Weights of a small mixture-of-experts language model, trained from scratch on English Wikipedia.
Size: 11 layers, 64.6M parameters.
Experts: 32 experts in each of 6 layers, 2 picks a token.
Below are experts of layer 8 (counted from 0) of a mixture-of-experts language model. Rows are named router (the router's row for the expert), up (a neuron's input weights, with its number) and show model dimensions 0-63. Each number is 128 + 24 x the weight over its row's rms, rounded and kept within 0 to 255.
Before each expert's rows: a language model's description of what the expert responds to; "comes after" lists some tokens at least twice as common just before its tokens as in all text. This comes from a sample of Wikipedia text that the model never trained on. Tokens count by the router's weight.

# expert 24
What it handles: Indefinite and demonstrative determiners. Articles a, an and determiners this, same, next, another, each opening a noun phrase, e.g. a bitter fruit, opening day.
comes after: " a", " in", " the", " is", " of", " an"
router [162 134 130 146 135 105 115 125  93 108 105  65 150 157  96 145 122 159 185 116 147 114 112 157 137 131 178 130 110 123 153 106 119 129  70 142 117 156 150 141 104 138 127 107 139 110 127 184 185 119 108 104 121 105 106  90 117 140 182 178 122 150 139 158]
up3 [124 108 134 145 134 106 115 129 146 157 107 130 120  69 155 120 124 152 175 111 126 136 144 120  92 174 177  92 110 141 100 200  85 151 117 132 153 169  99  92 109 148 107 122 105 100  85 119 152  78 131 133 125 100 109 145 108  98 103 122 143 170  82  86]
up4 [129 158 142 113 131 114 112 122  95 132  97 111 128 103 128 135 197 138 137 153 152 138  82 134 165 129 170 150 132 123 113 107 121 109 112 167 105 105 126  88 125 100 127 131 120 121 163 132 157 174 101 132 110 117 111 143 129 152 111 156  91 139 104  79]
up5 [120 134  94 143 151 151 108 137 115 148  84 135 192 101 146 134 133  99 185 135 193 122 100 123 157 162  68 154 120 152 131 108 133 125 114 166 124 104 128 180 138 121 128  90 122 135 106 150 108  95 148 125 130 150 144 105  98 157 112 118 106 123 162 151]
up6 [129 173 118 124  76  99 128 104  92 145 102 133 118  60 137 138 118 146 113 156 133 129 170 136 146  67 101  72 132  73 115 123 123 169 107 129 126 142 126 130 139 121 143 115 122 159 144  97 160 158 127 104 119 103  75 142  94 114 172 161 124  99 165 151]
up7 [ 84 127 122 129 143 100 127 155 126 111 119 127  90 104 151 111 116 123 115 118 133 137 109  96 151 170 108 117 140 131 151 124 151 136 127 156 178 112 131 101  97 125 142 109 108  98 155 123  94 103 114 149 140 149 143 148 126 110 120 115 125 126 119 123]
up8 [175 154 145 137 120 130 145 155 154 113 133 129 128 122 120 124 101 143 112 117 142 129 168 102 122 170 117 173 216 185 100 122 134  99 142 136 124  92 144 156 138  82 169 143 103 164  88 153 106 100 116 132 157 161  90 135 125 137 204 148 153 143 119 116]
up9 [ 98  62 120 107 104  71 193 118 138 129 104 160 128  91 108 130 161 149 137 114 112 143 124 121 148 109 155 138 113 100 137 112 139 150 105  93 146 137 148 118 149 141  68 109 136 128 109 148 184 146 117 107 162 141 127 174 186 134 108 128  92 157 153 142]
up10 [103 124 154 104 161 165 132 141 146 126 102 101 145 102 112 156 154  95 151 140 125 163  91 115 162 116 143 151 146 105 128 154 121 130 147 138 166 165  85 133 125 143 164 103 107 144 116 100 110 135 134 130 159 160 136 127 150 112 129 109 132 128 132 157]
up11 [148  86  79  97 186 141 124  96 133 116 112 169 145 174 118 136 120 187 170 127 152 119 144 111 107  98 183 143 138 131  95 155 124  77 131 147 138 142 112 135 160 135  68  99 111 120 149 102 156 164 144 124 128 153 109 129 130 129 105 113 115 134  96 158]
up12 [107 131 154 126 153 129 135 114 108 131 107 128  91 150 104 130 126  86  92 136 193 107 123 133 137 107 198 115 115 142 123 128 129 109 107 147 140 145 128 170 105 150 115 155 148 118 129 129 130 121 139 108 133 111  66 100 151 142 127 136 112 156 111  95]
up13 [122 121 159 157 118 128 112 144 139 120 155 112 120 165 119 188 144 130 138  95 113 124 162 152 132 158 116 110 143 150 164 173 111 134  97 101 102  99 131 118 133 133 135 103 141 117  86 190 109  87 122 110 143 105 133 157 144 123 153 110 160 143 137 121]
up14 [141 104 156 132 125 131 117  78 150 136 116 105 133 114  64 141 126 128 119 139 125 122 154 189 109 129 152 163 173 136 132  96 103 129 131 120 113 116 126 122 133  71 112 165 159 132 141 164 112  86 104  88 116 142 132 114 118 134 127 110 133 188  94 105]
up15 [141 115 155 138 141 161 133 156 144 131 149  79 135 126  91 130 145 159 147  95 180 135  95 131 147 158 154 118 142 132 122 164 107 135 169  78 138 156 128 128  68 113 109 134 159 106 101 121 126  99  73 149 116 140 139  82 146 134 127  99 113 143 154 167]
up16 [ 84 111 145 116 142 112 105 135 104 128 139 124 151 116 136 112 124  99 173 118 178 154  84 168 100  98 144 142 145 138 121 135 104 135 134 142 149 127  99 145 102 148 110 155 138 127 143 135 109 145 140 135 121 127 128 131  84 142 116 118 104 116 123 134]
up17 [122 106 105 139 111 152 106  83 178 145 110 110 142 119 109 130 183 141 119 169 136 143 158  73  91 147 119 128 155 122 150 156 140 136 133  94 140 108 137 117 103 111 110  84  95 136 175 145 118 137  94 142  64  86 156 125 108 131 133 152 140 143 139 117]
up18 [ 97 167  93 117 114 154 167 134 136 155 124  90 113 124  86 142 133 143 147 147 122 145  99 157  74 114 157  88 167 126 103 107 130 147  85 132 103 113 160 139 139 120  93 101 120 115 142 126 139 142 147 100 117 161 142 116 123 129 126 121 128 119 114  82]
up19 [157 156 101  93 161 123 134 155 140 128 195 100 117 119 136 132 114 114 169  96  98 179 109 144 146 135 120 185 121 163 136 114 133 112  90  76 156 117 141 128 159  92 159 119 171 127 170 115 103 137 119 194 128 121 122 102 125  91 113 127 178 131 106 132]
up20 [125 149 130 123  87 107  53 139 117  96 125 150 108  79 101 120 110 124 118 108 122 154 150 154 144  93  99 118 142 142 132 131 129 151 137 128 140 104  87  88 128 120 130 119 122 129 132 147 134  97 120 131 140 103 144  98 117 154 140 109 151 166  99 109]
up21 [152 139 145 129  78 146  97 127  95  97 147 105  85 141 106 164 135 140 127 140 100 129 105 140 138 157 135  91 123 169 145 133 129 113 121 154 153 121 145 126 106 102 105 144 190 165 120 121 139 134 133 172 126 136 125 125 122 106 127 143 178  46  82 133]
up22 [166 126 104  94 109 128 158 145  72 153 131 149  63 133 116 176 161 105 154 140 121 136 129 165 186 154 100 140 143 131 144  77 131 128  82 182 125 132 146  62 119 137 146 125 154  78 142  80 137 168 107 136 129  94 133 141 111 149 117 173 119 124 105 150]
up23 [105 122 139 146 138 128 157 157 101 163 122 123 130 109 138 117 100 122 114 137 148 162 123 122 144 155 116  83  94 136 136 137  80 123 131 117 118 127 122 145 127 114 138  63 116 129 118  91 139 132 108  70 126 138 111 137 147 157 128 152 102  98 107 147]
up24 [165 133 147 119 148 112 138 146 139 130 120 121 101 140  70 114 116  93 128 115 173 121 118 110 151  93 120 138 136 118 117 157 136  96 110 121  94  82 136 101 144 101 143 111 166 170 173 161 119 124 124 147 126 143 155 116 142 121 129 110 147  98 113 141]
up25 [160 115 137  79 149 145 160 181 106  99 140 126 124 116 113 145 141 144 143 153 152  87 184 176 107  99 122 124 105 140 121  86 120 137 111 116 145 128 159 123 109  92 133 157 164 128 126 115 155 184 127 142 112 129  85 106 109 133 147 125 114 128 148 103]
up26 [144 102 119 117 130 148 161 141 144 101 139 126 134 156 117 140 127 126 123  95 130 137 154 126 121 179 135 159  97  96 198 135 105 115 157 109 136 126 150 143  93 137 167 107 143 123 137 191 139  72  87 138 129 138 157 122 163 120 110 168 124 120 157 142]
up27 [118 148 129 160 106 125 163 146 156 149 117  96 107 109 114 163 145 143 119 142 139 140 123 132 121 147 116 131 146 115 170 118  96 154 127 131  91 108 153 159 120 151 119 121 121 121 125 130 112 114  97 141 153 101  72 142 122 131 157 154 161 126 140 134]
up28 [101 125 111 127 120 151 140  97 136 120  96 134 172 115 138 160 112 167 157 125 142 116 138  99 126 138 182 168  93 115  88  96 118 116 108 146 154  92 140 135 130 131 115 121  98 125 132 151 161 114 120 142 116 120 135 148 156 104 126 120  93 148 147 117]
up29 [160 125 141 154 172  83 110  84 104 143 152 154 100  93 133 146 152 125 164 113 130 104 142 126 175  84 117 149 119 132 136 118 145 109 124 126 129 120  78 125 161  68  78  91 112  87 142 154 112 138 125  84 128  90  97 171 110 134 125 145  76 142 115 102]
up30 [137 173 144 112 132 117 129 135 116 117 126 138 111 120 134 104 137 115 128 120 148 112 116 116  81 100 110 121 160 144 117  85 131  91 162  92 131 134 134 105 128  73 155 144 117 125 139 135 159  84 126 125 142  83 127  94 132 159 109 118  88 106 145 134]
up31 [127 133 117 155 162 154 100 163 152 123 125 101 130 120 128 132 162 151 160 120 133 115 164 164 117 118 142  78 138 182 125 128 140 116 133 129 170  61 141 115 132 133 137 111  90 146 126 128 145 107 115 126 140 123 121  80 173 149 160 135 158  94 137 120]
up32 [139  99  92 160  93 118 115 143 145 159  92  65 108 125 131 120 134 132 137 115  33 103 107 138 113 108 157  68 149 113 112 140 108 155  87 142 157 111 145 131 129 145 153 125 144 154 141 129 143  97 113 130 153 119 154  79 130 105 114 156 136 128 160 124]
up33 [ 85 152  81 117  70 152 160 139 153 137 105 103 122 130 121 148 133 121 125 147 149 116 146 138 104 117 112 128 129 120 139 141 138 147 142  89 104  77 170 170 152 110 123 134 156 136 127  93 123 110 144 124 122 125 133 128 103 116 119 162 148 189 134 108]
up34 [160 180 129 120 119 125 160  94 117 109 163 117 146  98 105 168 112 157 120 102 112 119 127 110  91 135 136 118 107  97 147 116 107  98 164  83 109 184 129 127 139 120 182 116  93 123 119 140 118 105 115 132  99 138 134 118 152  99 129 110 150 125  96 110]
up35 [125 144 136 131 142 128 100 130 137 164 110 124 123 109 117 121 161 124 158 120 137 108 171 133 128  77  97 107 104  97 178 111 116 112 129 129 139 166 145  95 126 126 131 111 121 137 158 121 161 144 121 143 105  79 117 129  95 100 107 168 115  78 132 132]
up36 [121 175  82 137 125 103 185 151 140  47 129 148 130 163 101 134 115 129 130 103 115  85  97 159 137 115 141 122 123 160 110 137 110 135 133 130 117 110 129 117 106 120 139 133 121 151 116 129 145 134 137 115 120 125 114 140 152 117 146 101 141 130 123 167]
up37 [162 102 152 121 132 102 137 130 136  79  98 104 110  52 124 165 107 189 146 176 125  82 159 114 148 136 154 164 172  93 120 150 109 128  97 129 197 126 123 162 115  99 111 145 118 167 125 179 152  95 167 113 154 153 160 149 126 130 153 135  98 132 121 135]
up38 [155 120 149 148 112 188 127 161 119 113 154 172 173  79 147 149  90 164 143 124 106 138 126  98 166 102 125 119 103 110 124 105 149 158 133 163 116 145 108 114 159  89 123 161  73 103 124 133  90 119 150 157 111 142 141 133 176 128 128 144 116 130 159 168]
up39 [125 106 148 123 134  66 164  98 114  84  98 130 126 138 137 123 124 141 166 122 140 130  67 137 122 127 166 101  86 154 120 127  96 139  93 123 132 128 102 141 116  96 101  92 131 151 159 174 173 138 143 158 166 148 138  88 121 126 144 108 124 107 152 145]
up40 [122 105 117 151  98 136 136 135 124 103  92 102 123 133 111 171 140 156 146 105 134 101 131 153 105 165 155 125 158 136 125 106 129  47  99 147 110  96 205 102 114  77 151 132 163 137  73 121 114 153 113 144 133 154 143 159 154  84 132 105 114 113 117 147]
up41 [130 149  97 126 117 135  93 153  67 160 113 135 123 137 128 108 144 129 122 117 133  82 160 142 126 113 116 137 125 105 112  94 117 110 103 143 164 107 152 122 134 137 107 143 114 107 157 128 135 149 131 141 110 128  87 159 139 166 124 110 145 101 136 164]
up42 [142 135 136 144 109 131 132 158 128 114 131 104 156 115 100 154 138 153  92 185 125  98 155 103 115 153 106 107 110 166 139 112  90 109  71 131 128 126  97 110 166  87 151  74  97 137 157 136 126 134 113 138 134 175 150 141 124 163 103 122 118 101 108 125]
up43 [130 162 108 108 128 132  93 150 138 141  92 133 171  99  86 145 123 108 113 129 138 142 159 116 115 134 121 102 111 181 122 136 116 100 130 156 146 164  62 101 119 188 123 158 129 145 142 167 148 162 101 126  86 142 134  79 117 147 106 163 137 104 143 136]
up44 [112 160 137 120  95 144 142 115 106 141 111 102 135 152 128 179 110  98 130 158 123 121 128 126 129 109 139 136  82 113 122 132 153 127 122 154 114 142 125 118 130 175  87 156  80 110  79 157 115 134 163 129  99 102 146 128 124 105  74 120 108  94 122 129]
up45 [148 156 154 139 111  82 156 134 124 123 166 112 153 130 102 163 139  90 147 144 129 121  89 110 136 115 169 146 132 118 119 136 100 142  95 180  92 125 100  68  62 107 150 128 163  85 115 135 112 122 121 123 145 121 147 138 150 127 139 167 129 150 101 104]
up46 [118 118  95 126 121 145  83 114  89 136 164 113 111 151 125 163 112 123 110 162 122 126  89 113 105 150 151 143 121 133 131 115 137  99 139 132 125 112 184 130 128 104 106 139 121 121 110 138  89 100 135 107 165 131 109 149 129 126  93 139 117 109  98 151]
up47 [108 119 139 123 137 133  97 128 142 155 136 128 131  93 134 103 105 140 150 150 139 119 109 143 114  90 155  90 156  94  59 150 145 149 106 119 117 129 143 133 125 101 137 145 161 106  92 129  76  89 124 123 131 149 150 108 139  57  99 146 118 119 161  85]
up48 [150 155 145 124 107  54 106 103  90 109 147 138 112 100 144  95 136 143 130 127 144 152 131  90  95 123 141  57 106 131 145 129 125 101 156 144 119 139 120 124 101 161 103 168 130 144 139 133 130 174 117  93  95 125 149 137 163 130 147  99 128 125 128 118]
up49 [166 129 116 133 127 108  90 170 146 170 132 134 157 104 127 136  67 156 151 132 120 154 176 134 123 158 155 133 126 134  94  94 116 145 118 116 121 107 115 133 133 142 101 132 150  76 163 156 137 118 134 153 115 107 118 133 152  96 127 112 118 104 155 148]
up50 [144 123 126 140 118 156  86 139 185 153 131 150 118 117 126 109 120 108 111 125 113 106 162  75 153 141 123 113 114 137 151  85 163 161 114 133 137 155  94 102 140 180 134 101 119 104 118 124 128 162 130 158 131 140 146 105 149 119 127 171 129 126 136 156]
up51 [162 104 104 144 157 134 127 151 134 133 140 145 156 129 166 151 106  96 153 126  89  97 127 135 144  98 149  93 116 148 171  91 115 175 173 153 112 149 150 108 161 107 138 134 135 126 133 139 152 118 111 101 123 162 103 145 144 141 138 168 130 131 123 142]
up52 [127 124  82 141  78 114 140 125 115 142 145 115 127 138  95 210 130  99 165  92 124 134  98  97 142 132 155  90  82 159 135 144 115 133  83 159 133 118 138 112 153 120 159 143 158 103 117 115 186 136  90 141  88 121 118 122 126 137 121  96 185 141 148 123]
up53 [ 93 150 136 125  88 105 143 128  94 109 150 148 148 121 120 131 120 179 137 116 128  59 139 121 123 127 141 107 124 175 121 108 139 108 119 213  96 145 164 138 108 155 124 150 130  91 174 161 123 116 136 123 134 111 163  89  89 117 183 170 108 136  95 138]
up54 [132 161 147 109 133 158 141 157  95 135 117 139 105 135 105 151 130 121 134 142 107 141 137 184 114 134 102  92 142  98 144 131 130 100 121 167 174 138 134 137 149 202  89 131 116  89 134 163 155 150  72 113 103 116 158 143 139 133 114 181 147 116  89 142]
up55 [152 153 105  95 138 121 132 119 123 153 101 118 105 150 102 112 126  73 103 102 107 112 137 150 116 125 116 155 100  96 116 111 129  96 120 115 149 130 139 101 144 123 109 128 154 141 145  92 130 115 156  85  88 111 121 113 137  89 150 156 101 104 114 107]
up56 [124 134 125 143 154 109 125 123 176 116 168 126 127 112 142 122 151  84 150 123 147 155 120 111 140 127 150 125 111 102 159 146 140 123 147 132 137 118 140 149 109 152 165 135 132  95 120 161 150 136 122  95 100 113 102 105 139 100 107 114 116 122  98  78]
up57 [187 124 153 177 135 128 142 135 143 120 168 123 158 150 132 143 114 112 155 134  96 142 136 140 122 122 158 143  91 175 133 127 104 106 115 158 102 175 150 156 110 114 132 138 114 179 156 180 123 153 142 101 138 159  93 132 130 124 131 156 112 170 111 149]
up58 [141 162 129 139 151 108 138 137 105 107 137 126 124 113 134 167 107 133 141 142  93 148 124 145 130 111 156 149 105 193 165  96 131 139 128 154 132 156 150 135 125 102 140 120 157 127  97 153 175 149 129 112 168 108  93 120 132  94 105 173 130 131 148 170]
up59 [154 164 138 116 103 115 129 124 126 114 155 132 108 140 126 133 135 149 138  93 153 136 130 154 129 108 144 158 131 110 131 111 102 130 123  80 176 120 136 158 151  79 154 120 146 170 114 128 107 132 137 160 123  81 119 122 137 125 137 131 108 127  64 139]
up60 [181 181 103 133  93  90 110 161  62 122 102 127 105 118 101 141 122 109  94 119 138 125 143 129  99 136 158 127  99 127 115 126 129 142 111 142 115 103 180  94 149 117 139 132 128 108 138  85 167 144 130 121 153 121 170 159 157 153 103 119  75 121 120 119]
up61 [149 143 138 162 129  99 137 154  74 110 104 118 143 102 153 116 124 134 154 128 114 168 141 121 111  88 124 168  84  96 156  83 108 134 152 141 180 106 155 106 116  95 186 147 104 139 100 188 105 148 133 167 121 168 130 124  87 102 102 130 167 198  93 142]
up62 [122 140 127  96 128 140 165 147  82 134  79 141 154 162  87 135 112 141  90 116 142 136  99 119 129 137 165 134  92 151 133 127  94 130 112 124 156 128 155  84 113 109 138 118 116  84 107 109 150 193 127 129 202 113 142 119  95 112 191 123 130 127 146 109]
up63 [132 144 114 143 108  85 117 148 134  96 134 110 156 133 164 152 126 104 173 141 156 118 101 140  81 128 153 132  99  95 115 132 130 129 126 140 110 157  78 134 170 154 112 142 149 136 138 158 107 133 108 130 155 169 116 111 103  83 149 118 115 132 138 148]
up64 [114 121 105 153 137  73 148 144 104 147 104  65  99 137 118 133 104 109 144 151 140 155 116 138 190 121 141 113  95 112 116 147 159 147 117 159 175 134 158 113  96 138  71 108 150 142 115 141 121 138 107 148 147 140 132 102  97 112 118 219 148 107 108 121]
up65 [123 125 112 123 130 107 161  84 144 102 129 118 133 126 115 126 123 125  80 122 127 120 130 125 102 133 128 157 152 130 119 115 117 161 164 161 137 151 118 171 122 116 150 137 111  97 120 123 107  93 154 103 147  90  87 115 173 122 154 116 112 107 111 122]
up66 [140 112 141 116 111 136 152 120 118 132  76 142  83  92 125 122 139 135 167 139 121 117 109 107 110 142 120 135 141 105 162 159 119 132 101 113 149 128 133 120  86 157 140 113 151 132 119 130  90 117  91 134 120 155 106 101 137 189  94 151 157 114 129 117]
up67 [150 119 118 109 105 141 122 135 128 123 117  77 117 109 107 130 183 166 170 113 121 157 114 165 145 106 111 126 125 138 131 111  81 104 116 129 147 127 141 103 144 147  97 137 129 120 148 151 111 142 125 189 110 149 129 107 137 104 136 158 105 133 136  89]
up68 [109 148 148  98 161 142 120 142 147 130 127 131 113 133 113 129 115 105  81 124 161 120 166 138 109 112 176 141 117 160 135 121 128 138 146 133 220 139 127 128  89 164 135 132 139 156  97 135 158 124 101 156 145 160  89 112 157 135 160 104 148 185  97 122]
up69 [152 129 141 118 113 133 120 113 101 146 119  77 133 126 125 130 102 144 112 144 135 113 135 166 135 103 126 131 111 139 159 139 133 152 122  88 108 157 176 151 129 106 100 138 143 156  60 165  71 151 105 112 136  98 136 118  90  96 146 116 113 148 117 127]
up70 [117 174 102 113 114 136 105 158 105  99 115 141 166 113 104 130 105 135 128 111 137  96 138 147 143 151 134 130 128 119 107  95 138 155 107 135 173 112 106 130 154 113 102 160 118 172 147  94 104 171  89 128 138 128 126 125 154 115 117 108 104  96 103 175]
up71 [145 103 158 152 102 123 132 157 168  96 135 132 127 155 144 168 145 124 160 132 167 122 131 108 106 177 151 139 115 142 145 119 159 181 148  88  95 120 158 149 118 141 138 146 176 139  97 109 123 153 128 113 151 106 139 116 151 154 151 107 142 107  96 175]
up72 [107 116 116  89 103 142  92 179  92 140  87 102 147 107 120 135 203 102 110 134 144  84 130  93 170 114 104 155 117 131 107 107 147 122  78 119 104 110 140 135 142 135 175  93 102 141 124 138 125 145 158 141  82 120 111 125 159  99 120 123 106 118 140 157]
up73 [130 171 124 123  96 126  70 125 134 107 138 121 136 143  82 102 131 154 156  91 136 112  84 151 159 143  81 132 151  95 125 115 148 158 114 154 134 151 140 123  92 150 137 113 119 163 126 148 119 125 135 138 123 158 132 162 128 146 156 112 162 102 128  73]
up74 [125 132 112 115 157 125  98 139  66 138 118 158 164 129 132 131 100 135  99 143  96 110  77  93 163 118 146 151 131 141 138 176 121 165 149 121 130 128 114 161 156 133 100 100 170 109 102  78  93 138 128 121 113 105 124 153 138 139 147 144 123 146 120 161]
up75 [122 109  81 150 129 123 144  95 107  75 159 172 124 155 127 152 113 141 113 133 101 100 108 134 178 148 109 104  91 130 174 133 124  75 136 152 115 131 129 128  90 110 114 119 133 117  99 133 139 142 155 123 113 129 137 157 145 115 152 142 119 103 138 159]
up76 [146 119 163 161 141 116 137 157 164 127  89  95 107 132  98 155 127 151 143 153 156 150 133 125 130 117 153 107 133 134 132 158 110 125 132 114 150 179 148 179 139 139 157 135 164 115 156 140 137  98 142 113 133 129 140 100 144 103 156 120 154 122 163 119]
up77 [129 111 107 131 121  99  87 183 119 103  95  88 119 115  65 154 128 115 134 146 128 141 140  73 144 144 139  94 165 139 124 164 141 120  84 166 122 139 120 135 140  98  99 121 148 109 115 127 139 148  95 158 131 117 142 141 101 135 112 113 189  94  95 157]
up78 [105 138 133 125 163 100 129 156 109 135 122 113 130 125 138  94 127 138 133 105  91 159 146 106 129 141 154 144 123 131 144 114 166 111 136 172 100 145 136  87 140 121 103 101 103 128 134 153 136 123 145 132 154  47 175 156 124 141  68 129 115 153 110 140]
up79 [162 140 179  85 153 113 150 136 181 138 110 116 180 126  83 109  84 108 122 170 156 145 132 132 106 168 172 118 112 139 130 144 143 122 165 141 109 134 167 156 114  98 146 112 118 125 129 101 104 133 118 129  77 106 145  82 104 148 129 141 110 158 139 137]
up80 [201 140 161 120 113 143  74 108  77 118 112 135 136 133  95 143 160 110 169 141 156 170 128 165 146 124 149 121 137 141 119  74 170 143  84  87 143 136  99 120  90 121 141 121 169 119 126 110 163 129 109 131 107  82 112 101 143  89 136 110 141 141  83 160]
up81 [146 111 129 118 144 145 124 164 127 152 141 138 158 128 134 118  98 130 101  96 119 131 120 151 133 118  78 113 119 106 109 135 113 127 124 153 127 124 114 136 116 148 106 128 109 129 126 134 190 127 152 122 145 112 140 134 168 182 152 149 113 116 183 144]
up82 [119 146 103 118  97  97 127 157 143 111 165 106 103 109 153 163 146  69 137 122 127 135 117 154 104 154  87 120 108 161 139 128 122 131 108 131  82  96 151 146 122 120 146  80 138  99 123 171 156 147 159  92 148 139 129 145 134 147 103  95 131  79 108 170]
up83 [137 108  94 147 115 137 153 177 127 107 123 108 176 129 116 148  97 119 103 106  89 116 146 128 162 174 128 141 107 138 133 159 142 120 113  85 124 135 152 111  91  91 124 121 123  93 136 177 121 104 119 140 115 148 118 133 102 120 131  98 149  94 132 120]
up84 [111 137 113 183 116 176 123 150 186 106 131  78 115 112 107  99 121  93 162 155 138 149 124 116 118 123 149 106  91 132 112 143  93 152 101 180 151 155 144  54 135 149 100 152 128 145 143 151 123 152 121 119 115 111 141 129 141 127 159 141 178 163 143 124]
up85 [131 130 158 127 144 175 121  98 133  87 153 156 187 137 152 132 146 139 125 108 132 156 116 137 104 120 146 128 135 146 116 140 143  96 125 138 177 130 122 151 106 123 152 164 143 104  99 128 120 127 228 158 106 139  91 148 135 165 169 139  96 106 148 117]
up86 [109 147 124 120 121 105 167 157  82 100 116 108 127 136 113 139 157 112 148 157  74 104 110 106 154 157 147 114  73 127  85 123 103  87 145 119 135 138 140 131 121 134 137 142 169 139 148 134 137 114  85  89 117 122 114 123 134 106 114 135 142 125  85 136]
up87 [179 185 141 113  90 156 149 103 166 163 170 123 141 123 130 123 111 149 151 125 125 140 153 126 147 108 103 154 115 164 115 172 144 139 128 139 114 140  94 141 126  93 115 117  93 114 169 165 113 174 141 134 133 146 195 130 125 131 126 123 141  91 140 129]
up88 [128 109 146  85 173 135 139 114  88 145 136 119 169 138 150 120 117  78 108 159 186 110 139 101 130 108 129 120 148 141 139 153 101  91  52 141 133 113 128 139  62 130 100 151  71 135 129 151 134 112 137 136 134 168 117 140  90 146 123 137 114 123 108  96]
up89 [139 135 121 138  95  90 103 168 100 116 116 176 131 133 110 118 115 122 160 146 161 149 147 146 113 172 126 103 134 121 115 121 130 124 110 161 100 134 212  87 135  75 141 145 123  98 148 103 146 122 135 151 101 172  88 143 124 148 156 164 141 125  95 103]
up90 [149  76 133 148 134 114 132 113 159 156 125 154 170  90 157 116 164 108 115 131 205 126 136 125 131 120 108 118  73 124 151 135 120 143 135 109 119 164 156 132 147 130 111  90 147 148  90 112 180 134 131 130  98 116 140 109 168 112 107 120 129 128 122  79]
up91 [121 174  81 147 118  97 119  86 104  98 103 120 124 132 124  99 139 118 109 102 143 108 132 134 159 163 119  97 106 109 125 133 151  86 150 114 141  95 134 163 101 139 146 117 131  88 147 125 127 113  98 129 129 120  91 129 110 152 171 126 163 134 153 127]
up92 [131 128 102  93 153 176 113 109 158 108 122 135 147 164 138  82 110 134 149 110 159 114 122 110 123 114 134 115 115 136 130 127  85 100 124 123 148 135 141 122 105 136 150  87 125 129 103 105 142 140 139  79  98 141 112 165 175 119 186 117 141 134 171  88]
up93 [138 173 118 129 149 132 116 113 105  93 128 130 115 133 130 111 159 141 109 153 137 120 112 149 129  89 109  90 124  98 130 120  94 169 140 112 107 123  82 125 173 136 138 118 145 155 107 119 152 169 148 158 166 116 112 124 120 128 159 108 126 124 137 157]
up94 [126 136  97 125 165 114 115 136 104 111 185 119  60 128 109 125 136 108 110 115 119 147 155 112 136  76 121 124  96 146 130  89 119  83 120 147 165  95 154 127 148 108 123 169 134 113 135 140 141 124 115 176 123 111 157 137  87 152  94 101 121 145 115 119]
up95 [187  93  99 113 151 156 144 150 164 107 144 118 139 144  93  95 106 130 177 110 131 125 153 122 134 121 132 122  87 166 110  87 134 141  96  94 110 112 101 122 129 143 125  89 138 147 129 122 132 105 149 132 128 137  95 102 125 184 115 112 107 112 113 153]
up96 [125 177 161 102 122 145  88 101 149 143 102 118 114 132 110  68 140 107 134 141  97 132  94 111 114 127 158 113 130 105 130 160 155 144 105 161 149 135 105 157 101 109 125 115 102 139 129 156 119  84 120 106 159 168  69 142 124 135 130 140 117 124 100 143]
up97 [137 112 110 120  91 142 152 130 107 142  88 164  85 158 165 109 148 136 143 153 145  98 147 168  94 141 158 154 131 155 120 115 132 121 112  88 111  86 125 108 123 128 103  62 149 151 126 132 110 141 160 133 117 118 166 123 151 106 150 149 151 140 117 128]
up98 [135 170 132 129  96 132 117 133  96 153 130 115 121 107 178 136 153 133 134 143  94 113 118 130 141 122  71 133 109 102 124 165 133 134 124 102  88 103  87 117 117 110 128 116 133 161 133 144 110 109 145 117 139 115 153 106 132 105  94 132 103 105 114 144]
up99 [159 130 141 131 164 138 131  99 145 147  95 132  77 124  75 109 107 123 167  80 142 148 133 118 111 117 137  99 136 143 167 116  94 119 141 125 173  88 123 132 137 102 130 169 128 154 169 140 136 152  74 117 118 132 145 115 155 164 168 109 136  82 143 133]
up100 [138 133 175 143 157 157  98 130 131 129 103 154 141 140 111 164 174 125 132 101 130 110 125 121 166 145 130 106 161 130 103 135  89  95 134 131 150 127 132  81 160 169 142 100 159 158 118 128 158  69 160 128 118 128 173 150 160 147 128 140 145 149 116 145]
up101 [167 132 151 122  60 154 156 121 147 115 126 135  82 118 121 144 129  99 113 104 151 142 124 122 139 110  95 133 137 148 132 131 122 126 169 105 107 177 146  89 113 133 102 142  96 156 144 140 123 135 119 138  76 135 119 141 103 142 132 138 141 155 107  81]
up102 [113 118 147 118  83  98 111 162 143 101 110 145 214 116 113 123 127 115 124 110  87  86 157 121 121  68 128  96 121 108 124 132 117 122 148 166 138 131  79  78 164 127 171  92 124 137 112 109 121 111 148 152 155 169 132 139 137 122 184 102 121 118 132 138]
up103 [169 142 117 117 106 110 158 134 109 145 150  95 103 137 120 100 131 160 118 128 142  79 134  99 132  64 106 115  92 106 135 107 106 151 128 113 120 122 116 138 145 132 156  84 109 134 155 117 151 106 147 112 152 110 136 123 152 141 117 179 111 135 119 145]
up104 [120 112  96 104 117 155 147 155 100 156 122 105  71 118 120 191 127 145 111 152 121 148 150 161 121 119 131 153 153 158 121 114 101 143 118 146 132 129 106 109 146  81 164 156 149 185 102 128 103 119  70 105 162 125  92 130  98 120 170 131 155 111 153 147]
up105 [145 142 159 164 133 116 138 127 102  73 141 115 158 112 119 122 132  95 189 120 140 141 123 111 149 118 141 141 125 109 169 135 135 114 133 100 127  90 130 131  93 108 178 116  76 130 140 147 143 111 135 147 162 144 113 147 116 131 130 145 144 117 100  52]
up106 [152 131 150 105 171 124  82 140  87 145 116 148 117 129 125 166 121 152 141  76 110 175 119 133 123 130 136 116 128 118  99 117 113 117 102 129 155 127 158 145 178 144 100 118 106  89 144 143 139 102 155  94 175 115 144 162 150 130 158 142 115 130  86 132]
up107 [163 157  82 107 117 131 137 125 114 171 129  99 106 110 148 105 145 118 153 127 139 104  73 118 127 169 111  72 169 134 114 126 146 143  88 147 110 139 118  93 168 108 150 115 103 109 115 104 113 145 119 109 170 111 145 130 105 145 148 148 123  92 132 132]
up108 [121 193 129 141 125  89 129 104 150 127 141 127 106 138 130 123 139  84 108 108 141  86 149 160 107 109 147 134  93 132  92 143 145 169 151  88 141  95 167 148 131 115  91 106 148 121 138 116 141  94 130 133 102 105 162 127 126 118 131 105 146 133 147 130]
up109 [114  77 128 137 124  64 128 106 141 116  96 167 129 147 123 148 104 191 147 129 127 118 106 125 166 145 119  71 110 148 122 101 122  98 113 131  99 135 117 147  98 157  71 137 164 108 128 105 155 148  64 148 131 128 140 147 145 115 134 113 107 131 132 137]